From a checkpoint of a small mixture-of-experts model trained on Wikipedia.
Size: 11 layers, width 192, vocabulary 23669, 53.2M parameters.
Experts: 16 experts in each of 11 layers, 464 SwiGLU neurons an expert.
Below are experts of layer 2 (counted from 0) of a mixture-of-experts language model. Rows are named router (the router's row for the expert), gate (a neuron's input weights, with its number), up (a neuron's input weights, with its number), down (a neuron's output weights, with its number) and show model dimensions 0-191. Each number is 500 + 50 x the weight over its row's rms, rounded and kept within 0 to 999. Numbers have three digits each.
Before each expert's rows: "mostly gets" lists some tokens that are sent to it at least half of the time; "comes before" lists some tokens at least twice as common just after its tokens as in all text. This comes from a sample of Wikipedia text that the model never trained on. Tokens count by the router's weight.

# expert 0
mostly gets: " John", " S", " .", " such", " Ward", " First"
comes before: " ", "born", "disambiguation", " —", " \"", " ."
router:565476509457478538471588528433502471516551438487527500470576426452461519524630585440369516521419476466498501492468432559486581437531581498490575499518503460580544500556494571478534576551528492434495495470448494488563531423535486460446422552432460584464507547450527433601533495590548419441566394372464538467401521574532492401516524484460533435526591462476487444513522436483494520452579502473563520458418522469483474594508481429526455443548564500473526513422414483474543532447524523515473485387528564529371489434514516542563520454498502512462541537492462532548539507525500500519
gate23:572426494459588513534440572470487349414436526591429550486534467491456423522526514488546490527566523515475489453443480462523547405467506506411402554473488408532481548509542508406472430391502582418481431457547454487498491536528465431501560462499472556514526431439555413551496495487552473432558505481556575555530505495496527529487476517538491527479579571472424546494509461524504460546501464508451506449591454491468571617584427453460474560394488544443445474502452468621556498471436446544549522426504399421436478504497475561434439497456494510557417520497464443520567517489522460517
up23:516483488488514492626495529555455584574443530482481463548544454498466504467520400557467449481540562619530532546530435492442542484508432507461427404419476485616587574562450493535425468493518474458459513541539586472398489532502474469508435513445451536505635488453531533557497516488496588534482496489445445383375509445494516557467606517497522508518524573521518455564562468542451542520473566552549517489531519534521554407457547516465506516522491477489479445524524488558531517508412495491501475553372407538584497462419514546488449623460505532458486531541484467513513474397505427615
down23:435420469473387564457487574588503445552667537485622528529475416478531514538478441512473408572557511564512477532464471536543408487509553491511529375520526496473537456466533598535541464535435455553513525517439555457564433450492464523517509412523475393534461571430530521538463405505555494499565557547613513599436408501571500449528430536462481523566477481486436518460447439490512469525526425504579440509503502515566465480557568483455537558568477512486515522458478516427486500485507553507548569496532629511490562458531469505576544516414468535460451521530550451438518518459504436484
gate24:502442474501501475473443455475462449584448560496445452552497421409452492494588504416523541492415534473421383525538529491478489429564520585523512470451435403477491464535573488475468488489450451437591545503496461553474484508518541452561443538508395546550516505542470434570487570498524538572528424527466530458524492526462539531495403429461498490509449472540455505365514553532493501499457552511502567541478602566460444511454480389465446518549519533575452422446536518551618518499477506461473533575530577483546472628542486552483529422578405495491515537594568517524482465640486492458
up24:481564454479493478435536521528540429472559465535478496476464577511535487557468514485491570480470503528637461482511516468544525445513554495437594543560470444488466534465478514539591506608516427576464455431589530557444470517485472519491536567459588447596471504444545616569493468517407462400562532466466550545495541400534478589519509474438585523528456523493525487559567469552531434553498410517516403583424518438529521466478501508471449622488482481424558552517527470367453509461589488510500492446468453620510514490547414406505551476479539546595465518439510479486514483431554483463
down24:519530471477451493512485518549480505467482472542514455407507558492563421590500566587447541395523488467610587434493522504573492476433533526480570512515481444464527479455534511545500516530517502529587403492546519529404517423520379460550532484431486544513476495518511503509544463445491575461467480516482543520468483459419567430614525538419503556538493394527435498516426553494440571472558384491554531560439537444492527545459592576425539555418499471517452584604418470492446548488523445490488507526466433395592577541442476461460477501453490547462493527546585430393451480431495497495
gate25:435540497529449554466382456426476487486541437484542467501455515532550514532458557556568503473540454454442436491502445382543493488509537509479520507587512445502443542535461461486583509545519408444395501455487533470420524506553478500451428417570440422581426448484466473474538531537570530486461547610466523527529531533525388467603440558568546479517470517497471495511568562521516512407431451513530536540620453569508553449462511552614503457509419488541459600492443565547591538543507477510587421528514440438506492569590549472456504463482473561485431401520519500532542549487601503497
up25:406453474420505370524472529529508522518554629484511509461496488441490539480549561509501442475460454457473434614568581608512486555522471491553458476495640463526596454548508469484484459502446478557549459498388533412526464538470521547459510526432484477494555586510509430450472501563512550451519490416461437515513546480463480430459507511462468480470469444487459373502464545550517484451484455493496485522439557484439418543446448478472579552559612420449569481496444528525536408549613582472457505579425487532460538502511414549489451556550489531521469544498466443433456475484400470575
down25:536406461578556563453542472479464601480560540517530477561495421426509463570494485502528547386481492527456478486513467512520564555415505535608478521564451529413544576428543478537439538520574445470521524529477417433487528467515523455501509479491427513464430521529572501499466491543524525479529470484492568494473473581418482491568496522545540457484438499525517583483373516581518453520550436588503418564583484438481532438416419505579483393463548488471417520501365561535509464514517422519539548480512596514502475564581516491512437465477557553510422498543453379426508469509487420588
gate26:580476487453497477415482505555504407531442465551439561558415448535484494529482435544514532485408526517519407396475495506556476537489529573512565462498421499527498437528512518539581348442446530514470525609529484447523540459539480547518468501459450542509512447519500533543433493410433562533519599568487537520542459453502565556495532519496498414479493493460562501456559489439498440575493525498539518482546476447433554547484413375470547550521526564462446508561500458506573461377452495469554555442511551425497544461547397563518463490374487592459618541491529576481446487505425548552
up26:491587456475545384421598469517456483505500465442471520551458397514431494544486509432487485547473504538520485435505435467480519466481558593482542413488510623428441461550499379493536469509565423445548447614432580551480515466521511514441463485615569522558554546524418564501611538487502534520483508514532589489568486432484470525448487521417532488485566475478513508511495470431466542561477476516631473394436544441503462562463420435549481511502477496387540471532502548470465470467452507508560510533447445515408547456500485548539426470421502445430554527495492485428463450451586431499
down26:523501456505458412515517459526507527514451444465475613454511496502469575541570451491568538532479525558527499499497468430511504591491472511465487510515465488473535513589576507505502466438470503491484476615578514563488522455470379599564465430574533544578521498536466547538508660500558552448455516504526537497509489468567563455464543505528466419424561579498560533530480482444449521528455489615485511474450402512497454604411487487481542507410439529492421525529555514421396573501483482461514467478418449498610503475443554474538535545488559596580512596523531499484501383605528484579
gate27:554336489443469501473528419424534486508473555426474488530456450563550505561505518512518463431474564574449560440461551430562443543528414506433442546557399428529603551478521488523583531481465428581502474527510567498448562510477565529462570526393522604525530453502508449514446430481519513524504534556459578525497480512513551501521426513554462476500449514492392527451362550447517561470475549524509409454582523517504535459504442499511458483495531528536430488482442550540475528534488493518455563496546493471603412596471465437504499545507359460559515544542564542524545500448506489621
up27:479507511389519491544530598595445414500567492471510389472437556459558509498442397516436528449567515443545455587435535477435501455493568451535583477353512524488536444486453536539560530480596493562485533596489510518482467504537472485365493490612507512470489453565476502445483497487530512502538481503527520546482605450507526480544481420431462481544444501421511520544505469451462455536479528536507544557493513531479557487448508415516637534466459582597518481552519434473456496510536558545528482525456517428509565574509495604491553552456531576433529380462482456383526446502436509494
down27:421462416543517578600499463473510461526447557488602505483476464504356446548453442502483434518490459525551565466459477468555519497587552537535494372463559535544453533503549506515519482504498513545512505473536560428433489527622407438502441491540498560513469493544462561530472468402487405534549489540559481523544484529502481571523507483487549425443412420463512546557486533526492519526488514456460570466550463529530594484451468533541564483601475479513351533572550549546418612459436446500523555541432454374448507459479523435540485482440412510558475406534466525526421477483460484530
gate28:541437518452461494421432524433527545454513555534514526499459437469487583424433432534477583488542495522511550497517510463483493515554516532598543482462403475524452409510537470409411537509517557502574485425441470509531488516482590455541550522510572548533568450547566541471517552487525480592557580489487564459527475475573443504461527506474397456507465567498540466539567478491415545407497462547485413400517434402439536553513405472560467504480313499494557541455475480510538496483526482509442514522587524589534467394505525546506510573485462416380429550508558473534457553493421490502
up28:476519388522508474486500498486485436520562503456492486552504549416580548562517498434471486526487488493488514518447545590506430524495455530615524478557508435407471564596573573460485450552431461497530429562544570524471467546579482480505515581491480352616533501402518563557438443560501463582450433465459528535497502541420454520531528391459526460430510451482555487445494519477537557567514488575496561442531542453523508471581506483395508506578550587561445554493479517550499614506473641499466491560439442453448465436497518510455551506540468571462551565461448524509437543518571496487
down28:483529451439521548502623466470439545500487580413506392541448560489554545512529567517525513382548418498439467458488400416409471420572512588452504449430569569443506488525469579397555487594524467550491486527506454445444486516487555490497459534541495567408494557507557444450501419531491535497529528508450534508498449496563509566454550556460451462543528561601453481477468481506572496485471521459493498436478522470450426462479518562411584485537523586547547449534480440533433555462489411676526463475564510536520481500467531505603528485479528445432490569557488479466545444469498444547
gate29:522483497379441449495498507498488594434508452464406457455611487439464541521495529519498536484523482455628413383473499449469566485510461504536585518478465478582523563501433539535609506469491552505442427539487506503416487528549518510526494540472485481496574535454552502486514448438555514467501464536396509550451566452533483576557553456472488487554529522606497559544505409469427511429516548534538471440516490468388400504468451528487533468541441508546564440492489463569464481476508547581511632434465442502572436457531459523579452427536382479430455456408529511502520458608499529566
up29:524608438542417522512488475541623502465405513529530452510540516482501547573477438483565471541493501547466547590584558482488590603471548536483527503503555467442520485533430363498449630534532509488513478460417476542510482452489488397419423477525572500475558525537511447389528513462524398460564464501528557477406515524546419518534472497410490468519481535488495492425433539541360494502455484590543506527439526540472426551550441410504499533487546504511521551514554449540543494540490530511517458471478491464458566598459506496527528466525492429565537618523627533486535539552566474564
down29:488540521514539516561511456478485545532457508446554440535423493539515488456504523475486489580607394532516458498435469493551467496482525532586504477465494476534521404581477529459501503551369464580508489521481516519502441393403410564530527497516468507452453518685545645528587528573493521472520498528527580524546510444407464505531534588521491556553561526472522514523479560459517516508519415531499519398520528516490575541584485535424540519463426516470555490436477524473564439576469463449369533413522572504545467517465563473397502573495567477523489423567561537502519550505420540495

# expert 14
mostly gets: ".\n\n", "==", " Al", "23", "33", " single"
comes before: "==", "===", "In", "The", "See", "On"
router:514509547408484587482522483545449508452568509512552597448487499512479570381587558535512567514551432482436441538437441470572471480433463534492432517465347488436451540448455495465535500513582570482388500569583509483525509450556527479493476456493618490473561542498525473513505505457560466459523470484484513501523477505488508545455552510571527521530514469586452431490534558517546459506515490509469585511452486503511444487582497541446515478463468525556458512563580585485573440364493445589531406631526526407459582493525456599391476487532476521491527434512515514598448561401511495502
gate23:530563429447448530468590536532505534584453521506536480590601482431446468497512491490490487436543569461502531431525475508425448557558488398461526505572519451499501459493480478519557508477530449547433479523452570479395553516497447508457450441415430542437532492450567526586501486546408478521416521509464455543542626495545370465521484523489424522565466457494458481457545478439537531458473521511576483432459415429527532503501585443507459428453562547487590442379496461487444558572431482522574528469505545540549558554503489598490489497472435394492536474558487565527560409522404568473
up23:589522505448463455457560565534570472411480532497442508550543523567500473591520556512527486457444591453484533557515507446593496423503546524418481475463479550479519544587467501469391550489449461399502518535474540479509561447521462513532532545518534476451520580471458415480509511497487355487577455490468429568465497506544468456538505475497416433500459454446390481484466551496438419605438411477482493400483548481470454475479421494536495557507481456442407549493478468499482410571522489446509525441443397512465517487526450405625409560415523516466562460480541483478501620562445509465
down23:447506501502417499498495516552455512562505538582390493526452514420479476427564493466387487520376492540514509456512502475499547382505499501467419646539511485506465431554496453483509469546550542535397513541381398522541537521568410537509483476514415514582494503557424470508505361502540462528516448469482459571459463506441532393397504554503515533515526461484508492508458487510465510470544463513553563478565530497528518538429468566526611491527494419480522398433491552521530558529476539579467587555503491528522397388494431515527483531433464499421498547475508555451450539519401565501
gate24:424565465470624463436484452502470524429511476528437496569454465483479457449449547438495479504534513488544519441537503541489592611515505586623477570492503464420571516542557498527438453470557573468526568380573482532440547460577520519452458522436411509417466533468512439478518512554503502539465532420561470446568484488519467467466546479556505493585538483538499517529499413419480505513450420426535448454421526442520449490479511387465516596540530510605514464585552519406516528454463506554550465436445569458600474432403460529525462469503400468522473503572530460499504519525538470609
up24:435545473489416458549491491539482503468486555426468548508417573406469455473460486516465486545455512468516493450494548479503469475428517475544549538455419469553462535600524460482525459532468505517499516454466511476539490450581446573466559457525511463457493560502463422536520585513494524534446525466554466434523570436507468438547573443568545593468550563500538448495562471599555506527483467523391446479498494417527382436437499504519463453602543488517604503438502537426391437360545480522479524421534521554491476469455489410651551529537434461474545430595528543411431548488566517557
down24:550538457492453494512473609426510507559539430399584543323454452490460472551567463514527534535497542519477461523533555545526517564580488478591526561571502561486508449502455482470497453562464465502451484420451527483540503521490485507474509633471449507441496491420466544465530481504489494526480578460509543530544626515437515465402582441518529461474487505561468455555533551513482455507392489482600473490469576406506416528473558455545427483507538477490484492439441451519461546486404568516509529420477564537562571586453367494493508451551543545501493548500507430552503420472399606465
gate25:445568519541467540519560463521459512597482481517549453408456467457535423555568421438562525569499433411477560456539447406547506483520528490487509433500447451576546471450506421485467439465511466435524484427482538563470559507587576469464553555427564530492547461481505508487528461512521462529468404531572567474503543545514463520552513552444490475572498488434513432542607582432534462541544601558560565592473638524501533541504562482508525486507474541536447584452529433505470506537584561547441459572569501505561493564599541472511452378457464482406542521523476496546488497434461545600
up25:478531577553483496408491449547460569502487430486595523522515484544420510517515461490537520589479476442541475558556405476465528459450470468450505456551515445523531458505462496481411547520521531499481525440530457523419492490465544425602570462483517521464572561491504521453336395477557403533565443541555417514495478434558431556501433495439581462503476490431540490481501526479553491573490568560458498558471506538498526480509546375487536502497503623582463629469577427491452630576543388504484466537581527448456515567586508525487461504497506558498502436460395502495477500491503554495
down25:515569522545438521457513555563409520453504329589510447473498537549529470516505504559502583528478524532601532449489469524466443504465460550460507515497480485517448577431476453479459533521471519457461498498511464505510546552562487556502435438521458504451486486436561490488501532568474495598506494519557547499448489545454455456482436478493423510546539488465460384453503448565501452438480484565398573534483473493470386469582553427524454469509350529472589533447544459498449562491623496515472397459471541534514591541526459504549357452519475640465518472550548476445412483493485412552
gate26:440488562573535522545580636468510509388586493587447489488537524505432526511466512454512497446401525533541455525454461504518496437565496433540503442486590558476488603463525458540502368485454519460404603542478452459511491603478552470534544480553509474460484549575541459442542528478533534528542561532487354531501418489457416486499485482445486478473466463472434469484453577477587492458543483494493465422432466557580442457440483487422568508510406571530435567506517530516534503480521482393551507468444450489550391573441486478434431471431495492513526535455466461486573429565496526550
up26:466452602442505485463514505482496475568493472447544476500547440551526413567514548439422483462461577351456495553524531439591537450575465523581472540529465497519510490644496469488507561511495524455506501479543497425531641526519460461533510516554472483422482471461484400528491509512467581519553583497507491470494404512499429508506475503490497447531484528459595501393466527467509495526484424444474486442469381454463450482439443458519402497494411525479474611594532591495451470544353558541523531467514483503484406550439434481574582513539554533527589587511467483484533511550523491446
down26:498415474524445620475455485481531424477528541511497502523451550440557490538521456392435477401561516458429480515474560510478392534605504549518527547520475395510456538573477464542490523551377475420534612552568471464474524523507510433552500567544482529483549522466465444495454547541579544509501556572453491470537401452469469500568496553396516433528526491507463491463531485545497409540425498547526529497513601533474479447563585494507533479503414485483511506577602491478505582566514510479533622611481407477445408517444504530511472556508538483508597601567490521515426461577527521483
gate27:595565568437437567516398423478517507518473474473527532504478516551500424529523542574499550404521513530462477494615535465577481533441501469510495426491505558530516489454504499557493458422532543448511486453541467451433457420558487413508436496492451595459507576524491397479602509368513468518461407605446387476485557438526466534518461497479516454450531580457513484520445497495518509557425492462507475540583428487428516560506545398487403459528473539505461425496522542538562501543559583537562616485533578445535480537531429467547405472519500488419486486512507405472461457523599539449
up27:545567569465431627602388492532537483489576489486584490549464538470439438512526535510489578450472525484466509536570496394584537578483542542404524443483549569426510468452531521561543466450534535475543502552552431454507397425525495387545484467541526560441493456509488446470638462394434488491449478543443522546456585511466451553489517441585557525536517520425398597504493426601493507533513487452497529523538483469465428444509539505498499529492509582553495460561470548577551456549556556491535527506473510481530576608560462481503546529504525508426503487480579424439523545523564492471
down27:527476505532440440567475568399481464549453458513491522487609482504545534514562559520549469575499468462518473514495526463462465553431525458505484440480411456563514454517559451541531528478497512562471530436546563553465472534448607528444499527447536448460528555532544501543523692526589476423526449537475471487518553452463495548400514544511441523454486508498477492513456458529556493442569558560556522511563536446415424542497462510428370447525458473552398533592568574485472503539585552558424505571500496523552575491448506566473516498517535478497574575480527555532424461384546364509
gate28:543436539552533493541486475544521419512518446484528498531372472623516569482539504427474518505527523494484481557552502453398561449515440493495482482566491541521433601580491436465435434518524494459409478482486532490570516506546508542453499437492519452455477558536399397499497510464537502517503435531621527519489467500483521525553470532543458496446453527455480573509457544543604433463473466532366448484438484516422459442584493593516510442644461471461447573511585498466431374521513453507539508597426471619489510520513479470455398543556480553526562511495554447532448497460430475441
up28:487380462452496457493502470496541437535587534438439475479519486535525560505444489561453423550544473503519362544463522629539465552556486373463529527575526531574502512622525517547543521443485425445437428575524486566590491419507539504442508376586572574511513537520453477554453448422572503417536486478518472497522523483593560465587505478503513546442470484447532539512523517526448403450490428573475459522527634479504406476513583539563524490496547432503539511443547561470533419456499489457588471530486494489465534535467445496468561523511492489552490524534556388486504535515561522449
down28:447508543626543521550523475504566529494429382532477487605534509581465508541574506460472551549534490541514474561527493607554510532439586534596466507454464467524595596519478478531502534517506541432493468427507543528418488471509573393453530525539598461473455512511427615504497569519469544459451465493502509566569524438532474517405619537452445484505479486471498489511517590508560576518511467387566568544454455546470518478474508501572514472561525512419494505560547541438463490539573468440443527443636507555406520560464552457486424490456563526482509460496527463576615522546503543512
gate29:454484432491448431424523475541536481463515504477494482559484569477559498526437522453476469541502527437473501488528531476529475467671495453472458557543507381575549442472484425516459501582425440473510592559542556542492523569554441507437431554589492492485480484524590429467500503481479444506541568542419543533496456532512444535521466575503488532511473619461474553371416448472490577532534376459647490474483504461484493518498457482463604549504447465495441540494423634596507444498490603469509551493527440443554466518458473522427455505603480473435544525537554522464548486503467497541
up29:459499511518506413410580447501441504503499496439447477512499522376482519445530530530409516599479516480408498542560474546422458486549485528516605560533496446531588512480446470465492564538422539438541569538551581495474576559539517536416507514512462564473488407525502391523530523553483437553539488535391429457488460569489435561471401479418595519559547595539510491373458480459494447536568525464503461459444495470600443440495607456432551499525478541515477472484434575521578470434458495530545510511583474434515548545470480481446493466582470477491495536465514512442513511636464480534
down29:533546546557528528458549523468577509529417555562473571517572570528586557442524475489461542462522529471552468544462491499554512484494572521477563492477504527403491475519449519603481582546531413514536540457582553533539461510569482507492487550507490516444471476368493426518505644494490573544487505525432470529477504516471470490502516560432540389626481430505449565521532469539597499482433452487538560466507563529593422484460550498521608387454474557531456510610523383521504500499532476466546587592557492435558437551475542591445452542468543524411531527548486552497565501461521478434

# expert 13
mostly gets: " to", " be", "=", " him", " them", " Mc"
comes before: " to", " the", " be", " have", " make", " for"
router:531496502536483356501566430443556480433473471467434521544482538522607423460468535527521516505460515570486499502454498377452457507573525487521474426515549531516638442514532534544434569472519474402553450447426522517478535573472391427519521551479491426500529533507536548483453495538514486530469576535647475472453451450581459545429444535546551517424540432524447531481460412524504493437452469448387479604500584561559386499436550467444536444500513484506436481501488455490521516529584473502512518476510458487536452526448535489635536461463532461433442468508450540512458551517403486442
gate23:601485461481547493477559539514549444509597499465395449431524559478515482543474511343463551508535534534470489553500560546579522523444531467468515523493487558574447560490587398546446474464517340534463615505554466497505497576552421505492490492514404501457511522490523510475427442475548572562541499494507452504534470533485543549456435453581563468456511513515443525559516479429520412386453464448528486413508451478437499523506456464537607540440521458531548675559496499431417512549442512441507456560485564431498457573443441484497527473423551476510560498583488525491487502538517518515
up23:612437465573535475467495432520543468478543480510409544480528548540577439474455482579532540507468522457565405499513524520550510526483517529472515503549576439468496599506491499529486458497584484402421556521423450503570472460549521503411541526399578514516521441444488551497567501441487468483561518547564498583511427532397401445488522440577472502413405508528387497591452432502574539465503447516414436483517457538547520567506458491550434482518427446480570519575411487464455436422484513507584563478522501521480478558429459554470527498476613492521420438589522487516420478562498437450
down23:546515533539600544507528402456588549423417496600426553488512526553540530504507505607478602509492442559494504533502438589452414552438465397394488482631558531533548597471444499450493514498435563470514557528510515614474525523584457482495583543472461505567566531494503500548472550526531566556536458544465523556506530473515490497466474482532532478514577478419479544588497483469505483521486462564509449410464555627526575584539490501506462434519516396435563542540499499539462413440456500468481498592542480439564588473539534540407507459501552449501582475531486461478441479516504436536
gate24:551519534521438491482484529464472413451495576573492460518457456379514549586529528436446507413473512517473553510475494528466558477541414550600460454512514506432459532503450581509522470423494577497423528612459477384577365510568559467554548534481465503463501390463530487453490449601585535511515372565562500459434456568517434452435512489476458470566492546526509540490489535534421526501557518532554535537558508373391555417483458536478455564517479546429515546490524480474491548480532452492591494549401495436422555498577525512416463538525500562543523527441496496480478483469540486453
up24:469438532506524459456450447512427465539546435563456476382438520599534421578492528481536531488553394418557558517423434519482426439536620404476389457482544524579546497499505509521541503474539483458504530426540585514438515513578507491547525433471589482467454437549362546457460455436557449547590516483446475515493541513468497468539486519478557429388440605489429512526436525594490545544534617621491504579492459519538562577409555457523444495480510557506524480489459514504533490504511493478478473530555549536476541513461452482454485532560454505501517607485539440477504539557552493482
down24:459468473564534512412472473519493449511437482427550478490495530496382532538501414486483458400634505558491530466572576439479545405507465541433498443481502458521509545506565449464507509461488460598505494447468399486491530535506524458538545546489472460601592421558441567505452472502436431415554536501541557517467586461498559539410560532505530518427493483528444470423475503517517396474384551473456529473422470551495554485596458538522492554533469611534575500489501636560526362541436548503473577450516460494528515473473462479500507535491394481434535490535499568548564457497509570510
gate25:506522553583468481447517389500498587533496488481514532477478536363614436485381498509564480536490529590539465502482581540422475479558598457426561471570447514548488523488427447309554531460491616509495493513477445469455521460492541447465433484520549400563465498532524597502465525542537410528391486496458504492501423532542503557519578487547514540547493585413545469593536400493556498485408490498509480466539492411564538464510513450531535395560460455457528461486475479509522516524478498529527599430566484537545432479476496528527536521476418539471507480482582494472552525495497441500
up25:546583468453493439582475600526570495544445540473539555449540415525475490539544550505506486479488516482569510504503468522548425414456500519468430456405549559456569478552514534505419570463516467539444494494449568486509526490459493518487489572512495614412508584527459434476489496455517553493585535490449518529490471520447580387500450548413455532456477550472519493430469484588483463571466469525524511452494474541429394546539475616472502543484641554468560489477462516499441462475470416473489373418545494583494554544508540478592459507535617551563532460497431517579394524498464412446
down25:468512465482546538583488541578533494505470519459500503454514562554465534467488484597508539434456446522472495495489540497560491566469547475488527504561510472531480479431493454466435406462484565481468539471420457525461459573543486545457464427462540608522560427384514502569498354547596565592500530479525536463512495435461538573522578568380584549521516447456560545537495505417516450440609426543478492478552469554424511535544477500482510409550510512451471452500484489440611428535505464500543526512569493478498548590552483522534527387572552438625472515454498578559459434492474439411
gate26:432492460460491504542523454560486447440444466516546452477445487461541478542456478477550447520459529486576499532535465490529525521461495584494491511463513579541455491512495542414545503503562528497413498590516461522534469601578430493535547610578500623397597467552462492473508449376515516538476437507596480486539434463528572467547430514460513609427555510371561532492538531489518495425532436472489507494461535520474576440603463489500562482541542491451587492613539413469474512380530557485539534492447518409397562550463507522506511549486507498529580494435503539529443564510380524431
up26:500459517470508519510395483469573521505398558588467481493485471542526457506576528519367487515380480459467489471404531561434457608447532455563508525499533439533571533380631521541457539535430410571516474463469544465450550471529445516473574537535508474493505498514430496505481432485545466481516523451442531557539556501486486475519532570535497445413559430478472474501555550498517429460464558459537483426482478496476510517442581441543504432431538537494409468451530482608511569461541485535523424473522623505527376527502497508478524470540422513562381468620516520515468493518598514581
down26:531422401447468538480426567466561526493470539496493514510430500456417478517523496631428528471502451492513499462442555564516563494461552461510567502471493461584485579502551567576482538415474401490481488554509510532433473484495456513476563534495452466440487525447455450494510464382442483476509578506488537538547518553475509497603507369576444425442498511557375520520545462578388427485427539427440460518424487497583436471528461591520456502500523474560495479507470565506505444475411500484513549495528411383491470493498611401515435452538482540535419440542475498500531426529487601533
gate27:433480496500513535548493471544497546579493583536545478591489489524480552513504515556603601477427416561486491371513482482506450471442465545553475504511517445414464462534485437655515478498573466560516511514417490485440531447465570523514569526465451551510609609491479525534472516467476493498442519628445515517386418477554503495561508573555614529529497448547450487530453469500569522440531456480504539455525476649519531476484547570586584572519565466506456458501484515596469492520509469604468479472491478493447551532423548525484628526446494465485479461436463531535484526571446442464
up27:442514526563453499518494470559627602457458508514471620536375424542434492448439583496485518469520515487444525453470454447506473567503593533523524529488535521523486506503544444600410506463491505531503578561433556458548417459458590452576536485545435516548548486571521508522564547534552557487575538494531534492516459421353550565462590448487555442530612529526477434510490497573501552468554494419488482510497554485505480550433412539519529590517531368496435540443507512476539444516645529443547435459530436461516477494469478503519458449512517444515516583528484526593505515488543513481
down27:525532430486436538540469419477648480450517458474470549421551455471449427503480458514499542561497435474415464511543488536421522461480492531514495481532522531550499527483538498557522507499515500522484547423544538440510560524489546448466467484554420446536483543490538371465563503525500477493437480552486463455485492537462551461541477459478457531295471401517493529455515481458538577497596507456557559442565450433446575392634415484568511561465656480464491520532473462472543533541473469570576494419519547491526516568453560461471534539462511535424503525430464523599559508422538568519
gate28:443476513502477491519520423534535434497447520466476495508462441413509582462522582437407519495517555487443625456488588452445568454476474535546561526487422510470433534515609422463508407609533566468605467475528565484473449451440451555589466477499403451560468494552508480513534481539534574442488578517465585469538450484531527495581518484514485464501462437550481479472520362559447507406493443431445556568511492561467423496425509528564546454587477429517436579522536434419442443486587511541472491471476454505527420575525532439524495500456566504538573585489503558548495529517510432489
up28:493504501426486432607599562433543526498544471510440607482469498619540564415528546532527488535552540524509484448468505402506476408509511415425499520438493501516473393532506538594444530469554489510526539446509435574462474469544445496547571556494486457516575450577535536410533559418500500494504499499433512519496498489476363419509491453520460513533374519514595558484488485399514525461469500577536479515472500490456484404517503407447599491481495446449525535590547373493547493492523547550513469461472478502443534373515528488531631525478563452485473495495564536492515512518460383477
down28:398501548501555519436480490539552540482497568400530428461478504457361428491513421484530573516602517561525485495497558531549503479565477513548529484432508446509488498464556510460537542492546474491539525494477442489573448529443543517562585457447537459486581500529444460469548332471477503550560410489427475585492456500530503479402475584446514554485467499481499449476500459453544487515526522451577463423485461421460482495525553583575401425571569494518533547569597528445559434498390429477467461555465534389451624478518478535426422491458485497498514483564417450529497541496477454533
gate29:460415488561519482508567492508482487548567520533494453421484491459493539538466368534519480539553437480488461417487484452610440525536529498577463512473558488532527548505487493440520476548500595473570555376466473446507445558507516509548425381454441501586517501430510549542493517469605524515427578436443562483463504483587450602485597509522455535444418590531482472576574551462529485505501535406443458526485572511588541484547551407492560461468509422546455470562489564509468506488456519522541483581488524543504514587473481453538508459458417492478590584569623457541469515556443574471
up29:575583487484447524483493445494590425482444490479532557607473463529460479574565490474493491514559494439480509568533454587471517544436406498547456560451477498498428458480551479631456517541512390601416524591506484579449597516551566527510516525490583493408513507434559462420524499548417503499516468433488486510568544496415573493460438467463539485460571516538504530434548493489468575501483509548581531432547604503487533496533563509470543587506552555450430507442560519492511465567529486438503480463437550457454527553487559546449485590420594480640446502528433469567513423469527485494
down29:447495539480566478545497514515533469506533520437482496481480563557339478509513485611455530447563473427456485410493510401556507509539564490492560518582503487498538477394537485531412444478468465515573496442409445526544526571569499485446537491556542537534560497389467474462473431513600574539468517503537537409449453423469521575473505565419562525484485512426479509580541532403482420481531499533469500529536436496461568506494417463553472399505485524527481495468526608408579385536538519540524554520525453424494581523506435481530515362507524463519522557420573536539487500549450583482